python train.py --n_layer=10 --n_experts=128 --d_expert=48 --router_score="softmax" --balance_loss=0.0102 --lr_router=0.000297 --tie_embeddings=false --init="normal" --init_std_o=0.0165 --optimizer="adamw" --lr=0.00362 --weight_decay=0.031 --lr_head=0.00939 --final_lr_fraction=0.1
Below are experts of layer 4 (counted from 0) of a mixture-of-experts language model. Rows are named router (the router's row for the expert), down (a neuron's output weights, with its number) and show model dimensions 0-95. Each number is 50 + 10 x the weight over its row's rms, rounded and kept within 0 to 99.
After each expert's rows: "raises" lists some tokens whose logits its average output raises strongly, later layers aside. This comes from a sample of Wikipedia text that the model never trained on.

# expert 115
router:62 55 63 49 57 41 46 50 37 44 60 51 36 45 43 40 47 54 36 28 33 38 50 52 46 46 58 70 36 50 51 37 44 47 52 59 59 64 56 50 28 58 46 58 50 61 59 69 49 69 56 42 57 53 48 40 39 48 67 68 54 68 51 39 58 41 59 51 57 43 63 50 58 49 50 46 29 64 44 63 43 39 60 56 45 51 46 42 49 38 59 55 54 41 28 33
down0:90 51 55 47 53 50 45 38 66 61 60 44 52 42 42 49 58 41 54 50 49 41 50 48 45 42 50 54 54 45 44 49 72 47 42 28 53 57 51 34 53 51 64 67 48 48 68 57 51 56 67 55 50 64 46 68 51 39 48 55 53 47 53 61 62 37 44 46 40 38 59 52 39 53 36 51 49 45 30 49 28 42 48 63 35 41 57 48 53 44 64 63 54 39 40 44
down1:41 37 52 61 48 65 52 75 67 37 48 39 40 69 54 38 55 51 45 50 49 63 67 55 49 44 46 40 44 47 48 50 44 52 58 54 40 71 45 55 48 65 53 41 25 47 55 50 55 39 49 40 58 23 57 45 50 40 54 49 44 61 24 39 59 47 56 55 45 38 62 36 49 52 46 74 54 46 57 59 36 48 48 43 33 49 57 59 45 45 49 60 59 61 52 54
down2:39 59 46 52 66 40 69 49 66 36 54 50 48 60 58 55 59 62 66 49 68 49 58 67 48 44 42 56 67 61 62 29 63 45 58 51 52 57 51 62 40 37 49 56 50 52 59 51 45 40 46 68 53 34 49 33 55 44 65 46 40 55 44 54 51 38 50 41 66 46 47 61 47 60 45 51 45 47 51 40 40 58 50 60 43 57 50 35 38 64 57 44 37 20 44 32
down3:52 67 55 59 46 55 68 53 57 47 39 60 36 36 52 55 42 59 40 48 55 48 51 43 74 56 38 61 46 39 68 42 39 28 56 38 47 50 56 29 59 40 47 39 53 58 58 39 68 19 51 45 41 54 56 44 53 54 53 49 28 44 31 43 42 55 59 37 47 59 54 59 42 46 51 57 53 67 53 54 58 32 55 69 47 58 50 45 61 45 55 43 50 45 47 60
down4:61 48 43 33 53 45 66 61 63 45 43 38 44 58 66 41 45 49 67 64 41 42 46 39 35 58 56 44 50 59 38 58 40 57 57 57 42 59 51 42 50 49 42 41 50 40 49 46 54 34 32 40 60 52 48 56 34 53 72 72 55 57 42 49 39 44 41 41 30 46 57 57 56 56 59 35 42 49 47 52 46 46 53 70 45 53 48 44 36 73 47 68 42 62 51 69
down5:56 44 31 65 69 58 59 44 53 43 40 41 30 57 50 37 51 39 62 44 52 48 46 34 40 53 38 36 51 33 55 50 49 36 46 60 56 63 48 68 52 39 56 51 57 49 41 47 64 44 57 49 54 73 53 51 46 77 44 66 31 52 52 51 64 64 43 46 51 44 59 74 41 38 54 41 52 44 55 37 72 43 48 42 42 62 55 43 35 51 42 53 44 50 54 52
down6:11 56 38 40 52 37 62 45 39 42 43 49 51 65 56 52 54 51 42 49 50 49 52 52 59 59 48 57 56 50 51 37 27 65 55 68 38 38 47 71 53 49 51 46 37 60 23 36 44 49 50 57 51 43 49 34 56 52 56 55 37 52 52 41 38 55 52 59 63 57 55 44 53 48 64 46 65 58 63 51 65 53 59 43 60 52 57 41 63 47 29 42 52 49 56 58
down7:65 43 73 64 57 52 49 54 41 45 46 36 50 49 55 46 69 52 47 32 45 45 57 32 49 40 65 48 56 56 40 53 50 61 43 56 55 44 53 54 42 53 34 43 36 57 55 34 36 68 25 53 62 39 59 69 39 52 67 81 48 51 52 69 50 41 45 54 45 40 39 47 41 67 48 44 45 45 54 52 54 58 55 61 47 45 49 45 50 46 50 61 53 41 57 32
down8:88 51 52 43 56 67 42 56 57 47 59 46 58 52 43 46 56 58 56 68 41 48 61 42 48 44 56 34 53 48 39 63 63 51 34 39 53 59 33 46 32 53 40 52 67 44 65 62 39 53 43 42 43 57 49 65 42 39 42 61 67 57 53 59 46 39 48 44 31 50 45 53 52 54 45 56 43 46 30 58 40 49 48 59 41 47 47 60 30 52 67 61 56 39 43 46
down9:61 63 49 47 45 58 47 44 54 39 60 53 70 63 61 71 26 71 49 53 41 40 51 39 52 65 47 54 46 29 68 39 41 56 52 57 44 34 37 39 48 39 47 61 53 37 64 64 45 49 40 40 40 50 42 54 57 52 62 45 50 50 52 53 33 28 42 53 44 67 51 51 68 58 46 60 56 62 50 52 61 62 57 51 56 47 61 51 39 52 47 29 58 46 48 51
down10:47 54 30 44 49 55 35 48 45 60 72 49 48 65 60 58 49 43 49 72 41 58 69 38 47 64 33 52 54 45 54 52 54 64 55 41 58 45 46 41 44 40 48 64 45 27 53 50 52 39 50 41 50 57 58 52 47 54 49 52 46 61 48 45 39 48 66 38 38 58 53 47 62 38 42 32 66 55 50 75 47 28 46 47 64 43 53 50 45 53 71 68 60 48 35 49
raises: "ary", "ed", " between", " (", "an", "al"

# expert 69
router:64 51 78 56 52 43 59 46 46 32 58 41 43 40 44 32 47 45 33 39 42 34 46 59 29 35 58 65 36 63 43 38 52 56 62 52 54 65 54 55 43 53 44 63 50 52 48 56 52 52 64 45 57 59 40 38 37 39 57 62 41 61 54 43 55 53 61 31 55 44 51 50 54 59 58 49 43 72 45 58 44 44 66 74 50 45 34 58 51 37 49 44 48 55 56 45
down0:33 49 70 36 48 44 28 61 36 52 58 65 48 39 63 36 53 30 48 51 45 58 57 62 51 60 61 38 44 53 60 36 55 46 62 43 73 49 33 38 65 48 57 48 53 59 50 54 52 53 50 52 45 46 49 44 49 50 49 37 37 42 50 22 62 59 59 63 45 39 56 55 39 30 61 46 44 64 44 57 50 71 54 63 49 53 42 35 55 48 46 45 61 53 57 44
down1:74 53 47 50 45 64 41 37 46 54 48 59 46 46 60 45 53 62 51 52 45 49 61 53 36 40 54 47 44 43 44 60 61 42 39 38 54 66 64 41 47 54 55 59 55 41 42 65 47 75 58 45 56 66 46 65 15 51 44 57 57 54 45 55 60 34 47 51 43 41 51 54 48 45 37 57 35 53 45 49 31 46 55 55 22 53 40 68 53 42 68 55 50 43 53 42
down2:41 54 26 68 49 50 64 57 51 53 58 47 56 54 60 35 48 58 54 36 51 80 59 54 47 43 50 51 62 42 45 54 47 47 54 39 47 48 57 34 82 47 58 26 45 40 51 58 28 43 58 51 45 52 43 53 57 45 54 41 48 44 36 50 34 50 42 50 44 46 53 51 47 43 49 73 48 39 50 59 53 65 39 50 72 53 52 61 51 48 37 32 51 35 49 49
down3:24 57 47 45 58 40 50 61 44 41 52 46 63 57 71 65 36 55 43 40 55 33 54 44 46 63 48 56 51 32 37 43 45 53 51 55 59 44 38 72 55 51 44 32 27 47 48 49 51 49 35 54 46 39 59 30 85 48 46 59 38 48 51 42 54 54 51 62 59 39 46 45 55 59 58 51 57 51 65 55 54 52 51 44 70 55 57 48 43 46 37 57 50 59 53 52
down4:60 62 54 49 45 55 49 45 49 56 64 52 48 47 49 41 40 46 39 38 53 32 45 41 56 49 58 53 56 68 47 46 30 63 52 50 47 56 40 40 69 31 32 46 65 57 48 49 66 56 40 35 51 47 44 49 35 29 34 55 46 62 31 60 37 49 57 37 52 49 40 57 52 47 57 64 69 51 39 54 57 51 58 49 69 42 41 43 36 71 49 61 55 61 34 59
down5:48 45 44 47 47 62 34 51 52 27 40 49 56 47 46 54 77 73 34 61 56 48 38 45 39 43 38 57 46 54 67 47 26 47 40 58 59 46 52 37 72 34 60 69 62 54 39 35 50 52 44 56 57 42 62 54 41 52 66 28 56 56 57 53 59 50 49 50 46 47 49 48 54 58 52 48 49 61 65 51 44 53 48 36 61 40 60 32 54 34 53 55 52 53 42 47
down6:42 36 47 71 46 49 59 49 42 64 52 52 51 58 39 45 48 59 58 69 61 65 25 39 57 53 37 55 49 59 60 45 51 66 51 39 47 39 50 41 52 58 59 52 48 54 55 53 54 32 40 63 37 37 31 40 57 57 60 50 39 47 31 48 53 63 56 54 61 48 65 57 58 44 53 56 48 67 36 31 70 35 40 52 36 48 39 40 55 36 56 55 59 61 48 52
down7:64 41 45 56 58 41 43 56 63 62 50 65 55 40 49 35 68 49 43 50 42 55 72 50 54 52 49 34 59 44 59 64 72 42 43 54 44 54 50 51 56 43 59 50 69 38 61 48 62 59 54 42 40 61 42 63 25 65 53 49 65 44 48 46 61 33 58 37 38 39 44 64 34 51 52 60 53 64 31 37 56 50 46 47 38 62 36 40 49 48 49 61 44 49 40 51
down8:38 47 52 49 46 46 56 46 52 58 40 52 73 54 55 55 34 58 53 58 49 59 49 65 37 69 56 33 52 46 52 57 51 50 64 77 51 44 54 52 60 66 56 38 31 30 61 59 38 47 61 58 63 31 45 49 38 54 36 31 59 45 47 57 46 48 57 39 66 46 43 43 56 54 63 40 44 52 33 45 56 47 66 51 37 54 40 75 61 55 47 45 47 48 52 57
down9:42 28 56 48 46 63 62 45 54 54 45 60 46 65 51 35 44 52 39 51 46 58 44 36 72 56 45 54 55 64 38 73 36 49 70 54 59 46 51 49 72 57 42 36 50 70 57 45 57 53 51 38 57 33 52 38 43 38 55 41 49 46 34 48 34 43 61 51 50 47 60 45 39 71 60 49 59 56 54 51 50 38 55 56 65 40 33 55 43 29 43 47 49 50 44 57
down10:47 50 50 37 53 40 44 56 41 45 35 69 47 52 57 47 39 48 45 66 50 54 37 57 63 51 38 40 68 67 45 40 47 44 43 49 55 56 34 48 53 60 44 42 58 54 31 60 53 62 58 47 47 52 64 49 71 38 57 39 60 58 45 62 66 40 28 53 60 61 41 58 48 56 51 23 47 56 42 47 51 31 65 53 45 56 59 65 51 58 50 53 35 62 47 74
raises: "ol", "(", " (", "ous", "an"

# expert 113
router:62 48 60 43 62 40 60 61 36 53 55 46 52 46 42 32 41 35 43 29 34 50 50 52 39 38 57 57 49 73 45 36 43 43 55 69 47 62 57 47 35 53 48 51 49 49 51 59 61 51 69 40 59 61 49 49 33 37 61 57 45 55 50 42 57 53 51 33 65 37 67 64 60 54 60 73 37 60 49 56 39 40 67 60 45 42 43 42 61 42 51 45 49 38 45 43
down2:65 46 41 45 34 65 59 49 42 60 56 62 50 49 36 47 42 40 45 64 55 59 58 46 51 29 43 49 57 57 60 58 57 48 41 23 44 55 56 52 51 59 44 56 52 25 58 55 43 56 60 41 53 63 49 59 17 59 58 56 42 59 59 56 48 45 52 45 43 24 52 71 39 55 43 50 41 52 29 61 44 56 51 62 34 42 51 38 47 47 54 63 53 49 51 44
down3:61 43 54 56 53 58 47 41 73 50 58 43 42 47 35 48 57 47 40 85 54 52 54 27 39 67 55 47 60 44 70 54 50 56 40 43 47 71 36 38 54 58 41 44 46 57 63 60 57 50 45 50 29 53 54 68 51 54 53 42 69 42 44 51 40 43 45 26 39 56 50 45 54 46 45 58 58 55 46 50 34 62 44 40 44 55 66 42 39 43 53 58 54 44 51 56
down4:56 52 41 42 55 48 46 39 57 51 63 45 51 50 35 47 48 63 55 58 42 45 63 46 46 54 66 48 41 58 42 57 63 49 45 26 54 43 45 48 60 59 45 50 42 35 40 35 58 41 50 48 43 47 37 60 60 70 37 60 48 43 48 29 50 39 73 32 49 64 54 48 61 40 62 59 69 64 58 38 57 36 37 37 59 47 62 60 53 39 35 57 29 51 47 57
down5:42 55 57 49 56 37 43 54 50 46 48 74 65 40 64 55 50 55 48 45 56 32 40 58 40 57 41 52 50 48 49 46 36 50 47 55 48 44 40 47 53 62 32 55 54 58 57 60 48 54 50 27 47 49 43 52 58 61 49 52 27 54 60 44 53 44 38 55 51 38 70 72 61 32 59 45 49 52 52 33 45 46 53 42 42 62 51 30 33 66 49 31 61 77 57 53
down6:50 59 36 50 34 45 45 35 54 53 51 47 45 58 34 54 34 50 56 43 58 38 51 57 42 48 59 57 52 53 35 41 67 64 49 47 35 50 48 24 66 66 53 53 53 44 47 44 62 47 63 55 67 43 46 51 49 69 40 67 50 34 50 51 51 40 47 44 39 41 61 57 44 35 64 51 80 68 55 40 56 44 38 48 41 63 58 57 51 56 42 44 30 40 52 49
down7:68 52 47 45 64 63 45 47 52 36 44 54 50 49 29 56 58 57 55 64 61 57 51 63 44 32 40 63 57 40 57 62 62 52 45 44 53 53 59 47 41 45 49 46 50 48 40 56 40 55 72 35 50 61 39 55 17 56 56 57 55 55 53 69 48 39 41 35 49 43 43 57 43 42 35 39 49 39 36 55 35 62 49 59 48 45 36 46 49 61 75 65 54 53 59 39
down8:41 57 35 38 56 57 47 42 58 63 39 43 44 43 46 60 54 38 39 62 55 46 53 56 51 69 56 55 48 38 79 29 60 49 57 61 38 62 45 60 36 53 59 55 58 56 38 44 59 55 33 41 34 50 51 45 47 55 45 45 75 55 54 62 30 41 46 37 37 50 65 60 51 39 45 38 55 50 59 47 67 49 63 58 58 43 49 41 29 63 44 50 50 58 47 49
down9:42 48 59 37 66 55 41 54 57 51 44 34 37 67 45 54 35 62 43 34 49 45 33 59 45 47 53 49 51 42 61 44 56 57 56 57 32 59 49 59 60 54 42 60 48 51 46 65 54 35 52 64 38 52 41 37 81 42 58 31 46 47 39 52 51 58 45 53 73 57 45 34 53 59 52 37 57 54 65 62 54 57 46 43 51 40 47 44 66 43 57 26 36 53 52 40
down10:45 48 58 46 58 51 65 62 53 59 51 44 40 44 43 52 74 57 25 35 64 42 38 39 60 40 41 55 45 38 46 57 54 59 59 38 47 51 41 51 55 49 65 73 31 48 67 55 37 43 46 38 57 50 46 49 42 58 64 46 67 50 58 55 36 46 22 60 28 43 55 52 44 46 53 54 37 52 51 37 54 52 61 61 40 64 51 59 50 45 49 57 60 41 54 64
down11:41 49 58 50 57 54 54 37 44 51 63 59 67 44 45 50 40 66 59 77 45 41 56 41 35 49 60 29 45 66 51 65 37 62 33 48 52 39 53 47 52 47 54 46 36 40 38 47 55 44 65 65 38 42 40 67 62 46 54 52 45 50 50 43 38 62 58 32 52 75 33 61 44 51 58 63 51 42 47 55 39 59 35 43 59 44 50 59 47 39 42 57 35 56 55 45
down12:31 52 58 62 41 45 66 54 45 41 38 49 58 55 58 58 42 37 44 41 48 51 48 47 50 70 50 48 49 46 46 49 36 48 63 52 39 34 44 63 64 54 48 43 34 58 46 37 59 52 42 58 56 42 61 49 75 48 58 34 46 43 40 29 47 53 61 68 61 52 49 54 52 47 62 53 50 71 65 45 75 45 39 37 56 56 52 48 46 36 22 44 53 54 51 60
raises: "cent", "day", "ount", "\n"

# expert 74
router:55 47 69 60 64 39 61 31 42 42 56 40 42 40 33 38 40 43 42 38 22 42 50 62 43 40 51 63 47 66 48 49 34 45 60 67 46 55 72 36 37 63 60 60 56 63 65 57 51 57 49 37 61 57 40 26 43 45 68 60 42 48 53 53 49 46 59 50 57 43 64 49 54 50 58 53 45 52 58 57 32 43 52 50 53 42 39 43 48 40 53 50 44 47 46 40
down0:29 38 37 66 59 30 50 52 43 48 48 47 43 44 53 45 64 52 42 51 52 60 40 62 47 73 39 63 58 43 52 46 41 51 61 82 58 39 60 28 74 59 60 50 51 53 38 58 64 52 52 50 61 55 67 37 65 47 61 53 64 34 38 42 43 48 38 56 34 46 38 51 33 45 59 56 51 40 49 52 48 39 51 52 55 49 48 49 46 55 40 57 48 52 43 51
down1:67 48 60 50 68 71 63 58 67 47 56 44 58 57 56 33 57 64 60 57 39 49 46 39 40 37 48 47 36 32 50 52 57 49 56 52 48 33 56 57 48 60 52 36 48 42 43 56 53 70 54 38 60 42 56 51 60 22 46 48 57 47 52 62 62 49 34 35 48 46 47 51 53 46 25 48 37 54 43 64 58 54 56 57 58 67 44 47 46 63 57 52 62 36 37 59
down2:56 29 43 53 63 48 45 61 49 62 40 48 45 58 29 70 55 36 41 54 53 50 42 36 72 41 49 56 62 81 59 65 49 50 63 47 72 44 58 48 52 46 41 47 59 50 61 39 44 42 39 48 47 40 62 49 69 62 48 49 52 45 46 39 46 58 52 56 45 42 57 64 33 52 44 35 58 48 44 33 43 54 45 54 39 67 36 62 41 51 40 58 57 41 53 46
down3:76 57 69 44 41 49 40 45 81 67 39 45 49 43 53 46 56 52 65 51 45 48 47 39 46 47 48 45 47 38 42 63 54 43 44 48 57 49 52 32 55 64 38 56 50 58 68 54 56 51 59 36 54 54 41 53 27 42 46 53 68 45 63 59 39 45 54 43 32 60 39 46 44 59 34 48 46 49 43 56 49 36 37 50 34 60 60 68 41 49 66 56 58 53 48 37
down4:84 59 57 40 37 50 40 50 60 39 43 46 54 48 43 49 57 65 52 59 50 45 62 39 51 47 55 39 51 37 48 52 56 34 35 68 54 61 58 42 54 54 38 71 60 43 71 55 41 66 54 33 53 59 46 65 31 48 45 43 65 55 53 65 53 61 54 58 51 55 43 49 42 46 41 34 38 49 31 48 57 59 44 52 43 56 43 61 45 52 61 58 48 38 50 34
down5:83 47 53 47 45 35 45 41 43 52 71 41 51 46 47 52 61 42 56 51 61 57 55 36 59 50 42 57 48 29 49 61 48 43 62 46 67 59 39 33 50 47 61 61 65 47 61 52 57 71 50 39 48 42 40 54 41 41 64 61 51 43 53 56 52 50 43 52 45 50 41 48 46 62 40 34 50 66 18 44 46 29 49 49 57 53 51 67 53 49 48 67 57 43 55 44
down6:26 68 44 36 28 42 57 50 53 44 45 46 65 34 48 55 51 50 35 40 37 51 51 55 45 56 51 52 53 39 55 38 38 54 53 56 38 59 57 61 65 56 40 52 48 47 64 42 41 37 48 54 40 54 57 68 81 63 47 43 57 49 46 48 55 67 53 50 75 53 35 33 66 56 57 49 53 47 65 54 60 48 44 43 61 35 49 47 40 54 35 43 57 42 62 51
down7:70 51 41 60 56 49 51 52 66 45 70 54 37 48 40 50 54 57 62 54 49 37 51 33 60 37 58 41 54 49 36 47 47 44 36 58 56 55 60 25 57 46 53 52 58 56 66 45 59 66 67 38 36 63 39 73 38 54 42 55 69 29 46 53 46 57 48 48 39 54 51 35 39 53 58 50 53 46 39 53 33 54 33 52 60 35 45 33 52 64 52 55 47 42 48 49
down8:76 43 21 47 47 55 37 42 50 57 47 48 49 41 41 47 65 55 69 62 45 36 52 52 49 54 66 58 69 59 50 52 56 52 52 52 70 49 59 36 32 47 67 54 58 41 51 52 58 47 54 25 52 45 37 53 38 56 57 53 56 47 47 57 62 48 49 45 41 52 55 59 56 38 30 60 50 44 26 53 42 45 47 56 55 35 30 48 45 54 62 49 45 52 65 42
down9:43 34 45 59 58 55 46 26 41 67 61 49 42 48 64 50 62 56 47 53 56 49 59 52 40 47 58 47 66 36 50 44 48 55 68 51 53 57 47 41 45 43 58 45 39 30 45 62 57 43 59 33 32 60 42 54 75 54 63 51 46 44 52 40 46 44 33 38 37 54 45 51 63 53 52 34 40 69 47 72 43 45 38 49 38 46 45 64 52 53 60 66 54 50 51 71
down10:46 39 39 45 52 49 64 38 43 48 66 63 52 50 67 39 69 43 41 38 39 42 46 54 60 35 56 55 51 62 56 46 47 65 56 44 57 39 43 49 40 51 47 41 56 55 57 49 60 55 51 47 39 49 53 51 33 45 59 44 55 54 36 23 51 67 53 29 43 46 36 44 32 59 64 53 61 52 55 30 58 65 60 25 59 48 43 51 68 57 65 48 40 51 39 49
raises: "ont", "less", " (", "ous"

# expert 110
router:57 52 55 65 56 44 52 41 43 55 63 39 36 49 44 39 40 59 46 37 37 57 41 53 44 46 41 60 47 63 41 56 33 52 51 60 53 58 61 58 41 65 50 55 52 61 61 53 58 54 54 46 67 45 44 32 46 38 62 53 40 67 64 44 61 47 59 42 62 32 55 60 53 50 48 63 53 54 22 57 30 44 73 67 33 38 49 52 53 46 65 37 40 42 45 45
down0:54 49 47 41 39 66 44 56 58 54 36 47 42 36 37 38 37 49 38 39 51 43 42 56 46 50 61 64 60 44 53 43 61 47 36 80 36 42 51 57 53 69 59 46 62 41 55 51 46 60 52 36 52 56 54 49 54 35 56 58 43 51 59 50 45 61 41 52 50 50 50 50 37 64 54 45 56 48 42 51 47 61 58 23 25 67 52 63 76 40 58 56 64 48 63 50
down1:40 24 29 52 51 63 48 56 54 60 49 52 38 37 52 50 39 65 48 39 49 45 48 33 59 48 59 62 39 56 55 37 46 58 64 60 52 56 68 36 50 52 47 45 40 36 61 38 58 43 51 42 49 44 64 53 52 56 52 35 64 55 32 28 55 60 47 44 50 46 49 56 42 37 47 70 51 60 38 53 42 79 63 40 45 40 48 60 51 47 49 50 63 57 39 57
down2:42 69 44 42 70 40 39 64 61 50 58 46 51 59 50 63 42 48 56 53 65 40 47 42 44 69 50 46 64 49 69 46 65 72 45 71 52 56 56 48 52 51 43 64 61 66 67 38 52 48 32 43 37 47 46 49 49 52 39 42 56 44 61 48 42 50 39 47 39 44 53 60 56 49 37 28 37 52 56 30 60 46 67 39 49 66 53 37 51 46 51 56 50 40 41 44
down3:46 42 39 58 26 50 42 58 68 51 42 38 48 58 57 55 49 49 65 31 64 55 42 62 48 69 51 52 37 52 42 52 65 60 71 49 54 37 45 44 48 53 65 32 46 54 66 44 65 53 43 61 53 43 48 42 63 54 63 36 56 52 59 49 60 52 32 34 60 47 45 55 45 47 53 45 50 62 33 49 43 61 48 39 55 37 52 60 28 63 45 33 56 43 66 58
down4:64 58 43 56 42 36 52 65 48 60 35 37 53 35 64 52 37 41 75 65 60 48 41 41 60 52 40 57 69 76 41 67 55 53 63 54 48 53 54 52 49 61 54 55 39 63 46 47 51 50 58 49 52 56 59 56 60 43 52 49 39 48 53 49 66 34 21 49 54 41 32 50 48 48 43 47 52 52 46 46 58 25 52 42 55 63 42 57 51 67 55 40 43 52 47 37
down5:40 60 49 62 48 38 52 47 49 42 65 57 52 59 43 63 50 63 32 57 45 52 39 43 59 28 49 45 58 55 34 47 29 59 44 28 45 56 50 60 56 42 45 38 44 52 45 39 53 36 38 74 46 51 44 38 67 53 53 52 54 47 52 52 58 56 54 43 40 45 79 59 53 52 60 46 59 55 45 46 48 54 58 45 48 34 38 42 35 49 39 46 57 80 51 35
down6:50 46 63 47 47 42 71 55 64 59 62 62 61 51 60 44 42 66 60 59 25 41 58 47 49 56 61 42 41 43 31 56 42 53 57 34 49 36 41 68 57 38 63 50 35 44 60 43 62 57 22 56 47 41 33 49 66 60 59 58 35 51 53 32 46 46 54 42 59 68 34 47 47 64 59 53 57 63 45 52 57 50 54 52 34 50 43 42 49 50 45 43 51 48 47 45
down7:49 47 40 49 63 47 45 53 65 49 55 62 58 26 63 55 52 57 56 37 53 48 43 35 69 46 54 40 61 55 50 55 69 52 70 45 40 47 37 70 33 55 56 47 60 45 46 61 43 35 44 66 40 56 34 27 67 53 62 44 28 56 47 50 69 43 43 38 50 43 53 54 46 55 44 54 47 61 51 56 65 56 56 36 47 49 51 51 60 49 34 43 36 50 44 62
down8:47 55 58 63 49 38 33 53 51 45 47 38 62 44 57 64 48 57 59 41 66 50 29 46 53 62 40 37 44 59 58 30 42 74 54 75 44 36 56 48 41 58 50 41 40 73 47 40 62 38 60 49 43 31 71 49 61 39 56 36 71 50 45 55 48 53 45 66 60 47 42 45 50 39 55 45 47 47 43 50 55 48 56 52 59 55 64 54 43 34 46 52 58 44 43 56
down9:34 48 50 41 54 60 54 43 55 30 41 35 52 62 59 65 52 50 53 72 56 55 30 47 57 52 34 50 58 61 57 48 49 41 50 49 70 53 49 47 43 38 47 41 33 57 27 22 60 57 60 54 61 50 56 51 59 48 46 40 53 64 66 43 42 50 43 62 68 60 40 52 39 53 74 40 40 58 50 55 61 57 40 36 55 51 51 54 57 47 56 38 45 34 48 57
down10:58 47 49 56 45 36 58 39 65 46 67 48 58 49 61 40 55 49 48 54 58 50 58 46 52 46 58 49 40 58 47 56 39 51 39 34 36 65 38 38 56 43 50 57 48 32 34 24 60 60 51 60 54 50 55 56 51 61 51 51 22 30 64 38 55 48 39 65 38 66 54 61 52 38 43 46 56 52 38 66 54 41 57 48 72 34 64 51 58 44 42 60 39 43 56 48
raises: "ced", "als", "ary"

# expert 27
router:56 51 65 46 58 29 61 47 47 48 62 44 39 42 40 28 37 52 41 37 48 54 48 64 34 45 53 54 34 53 38 43 41 57 53 62 58 65 51 50 42 57 41 62 59 57 65 51 65 63 69 41 50 52 40 38 45 36 68 67 40 61 59 56 60 49 62 39 67 43 60 62 67 52 57 54 46 55 49 57 31 37 58 55 46 44 36 57 59 41 54 52 44 39 39 49
down2:67 50 43 52 50 50 41 41 51 60 48 51 42 27 52 54 51 47 51 53 31 44 59 40 55 35 64 49 53 53 47 33 59 36 47 43 38 39 43 35 38 45 51 60 48 33 48 45 53 65 61 34 44 54 34 59 64 51 53 59 50 68 55 52 63 34 79 51 43 61 48 65 64 61 63 50 60 54 60 71 60 54 45 29 40 56 55 58 52 64 43 45 41 49 47 51
down3:36 43 47 52 50 31 58 25 59 62 48 43 47 61 62 48 38 43 46 27 57 62 52 73 64 64 63 46 47 45 47 62 52 40 62 56 42 53 40 55 36 34 56 58 49 56 57 53 62 45 43 53 64 51 57 45 63 57 35 52 61 52 63 38 54 47 45 34 67 41 47 30 46 54 52 42 58 55 52 48 42 55 45 35 42 40 71 51 35 35 47 42 57 61 41 56
down4:38 49 43 54 44 45 60 78 35 52 56 49 48 48 32 52 46 57 50 65 61 40 44 65 60 53 46 57 54 44 46 49 51 35 62 42 58 45 45 32 57 51 46 42 62 43 60 46 56 40 43 64 34 70 50 43 47 36 68 57 47 68 52 52 30 53 35 62 56 34 49 63 48 51 51 25 61 45 30 52 61 43 53 56 38 60 50 57 49 38 54 63 50 58 56 39
down5:53 36 53 38 39 70 37 42 49 35 38 53 54 35 48 50 46 49 56 38 51 36 44 46 39 53 64 58 43 44 36 61 49 57 53 41 59 51 48 54 58 51 51 29 45 43 36 70 22 46 75 41 69 49 56 58 59 64 53 50 33 43 51 52 56 38 58 51 50 53 44 50 39 64 58 70 48 57 49 59 49 56 59 36 49 42 61 51 43 35 63 49 69 55 61 45
down6:72 40 63 47 48 56 64 62 78 40 33 53 44 42 44 46 55 55 43 47 36 64 70 47 37 53 64 47 35 56 52 50 55 37 33 53 35 49 56 46 29 53 43 50 52 53 40 57 55 58 31 48 50 41 46 47 37 51 60 70 49 58 52 57 64 37 54 54 58 54 47 46 45 53 42 62 47 39 41 61 41 47 61 42 50 48 65 41 35 48 52 36 59 67 52 68
down7:48 59 35 60 47 61 55 41 47 40 55 58 35 52 47 49 55 34 49 39 57 59 44 58 43 38 57 66 45 64 50 53 54 81 48 50 48 42 50 26 38 54 39 36 49 39 61 45 40 67 47 63 53 36 55 31 54 54 38 56 22 56 29 35 57 67 52 51 65 45 48 45 42 64 56 71 59 52 58 48 46 49 54 55 52 54 50 55 49 51 51 39 58 48 62 52
down8:66 51 46 61 39 56 63 58 60 58 44 68 49 47 48 65 59 51 47 46 39 62 41 47 51 48 47 59 46 58 57 56 41 40 42 32 28 43 51 27 31 47 45 28 44 39 41 62 46 60 40 45 54 55 46 66 31 47 45 73 41 52 49 39 44 52 44 35 59 52 47 40 57 38 59 51 60 61 45 62 26 58 61 64 50 54 46 51 64 40 63 46 51 43 50 46
down9:67 55 41 60 54 47 53 41 30 66 64 48 49 46 51 43 52 45 39 41 56 56 47 62 52 14 40 52 54 52 46 45 60 39 53 60 52 52 58 41 61 54 61 67 66 41 51 51 42 60 56 40 48 53 50 46 37 45 49 58 52 58 54 68 61 58 32 31 40 49 45 49 49 44 26 52 47 57 32 57 49 57 46 69 29 50 55 68 52 62 51 55 55 37 43 40
down10:86 51 67 45 53 42 37 28 54 64 64 59 43 54 57 55 46 55 51 56 53 41 55 43 50 37 56 52 50 44 48 58 57 48 49 76 62 60 69 44 41 70 42 42 35 46 41 59 53 68 45 44 52 52 42 65 49 43 47 48 49 50 34 45 53 60 50 55 38 51 36 47 42 45 49 42 45 56 48 63 52 54 36 48 41 43 41 40 31 52 71 62 58 59 55 35
down11:44 58 59 36 52 49 50 47 77 46 55 48 61 62 55 52 70 45 55 49 41 65 49 43 42 47 68 59 42 55 34 49 30 54 59 48 57 53 31 58 70 39 43 59 39 69 65 49 53 39 44 48 50 53 35 38 48 54 48 49 38 50 66 47 48 28 36 60 50 43 44 38 61 56 58 41 51 43 54 50 40 37 54 38 61 56 57 50 49 47 61 36 30 68 46 62
down12:33 53 47 56 50 44 55 50 61 39 45 52 52 52 64 45 50 60 43 57 45 50 58 40 57 48 63 53 53 44 49 63 29 49 66 61 47 56 31 35 39 65 57 48 42 50 57 67 46 38 50 50 50 41 49 45 53 72 37 43 39 53 42 37 43 49 53 72 44 48 29 45 58 44 65 45 63 64 25 56 64 54 52 37 72 64 42 44 66 38 35 43 45 46 54 47
raises: "ous", "ious", "ful", "ans", "ously", "ists"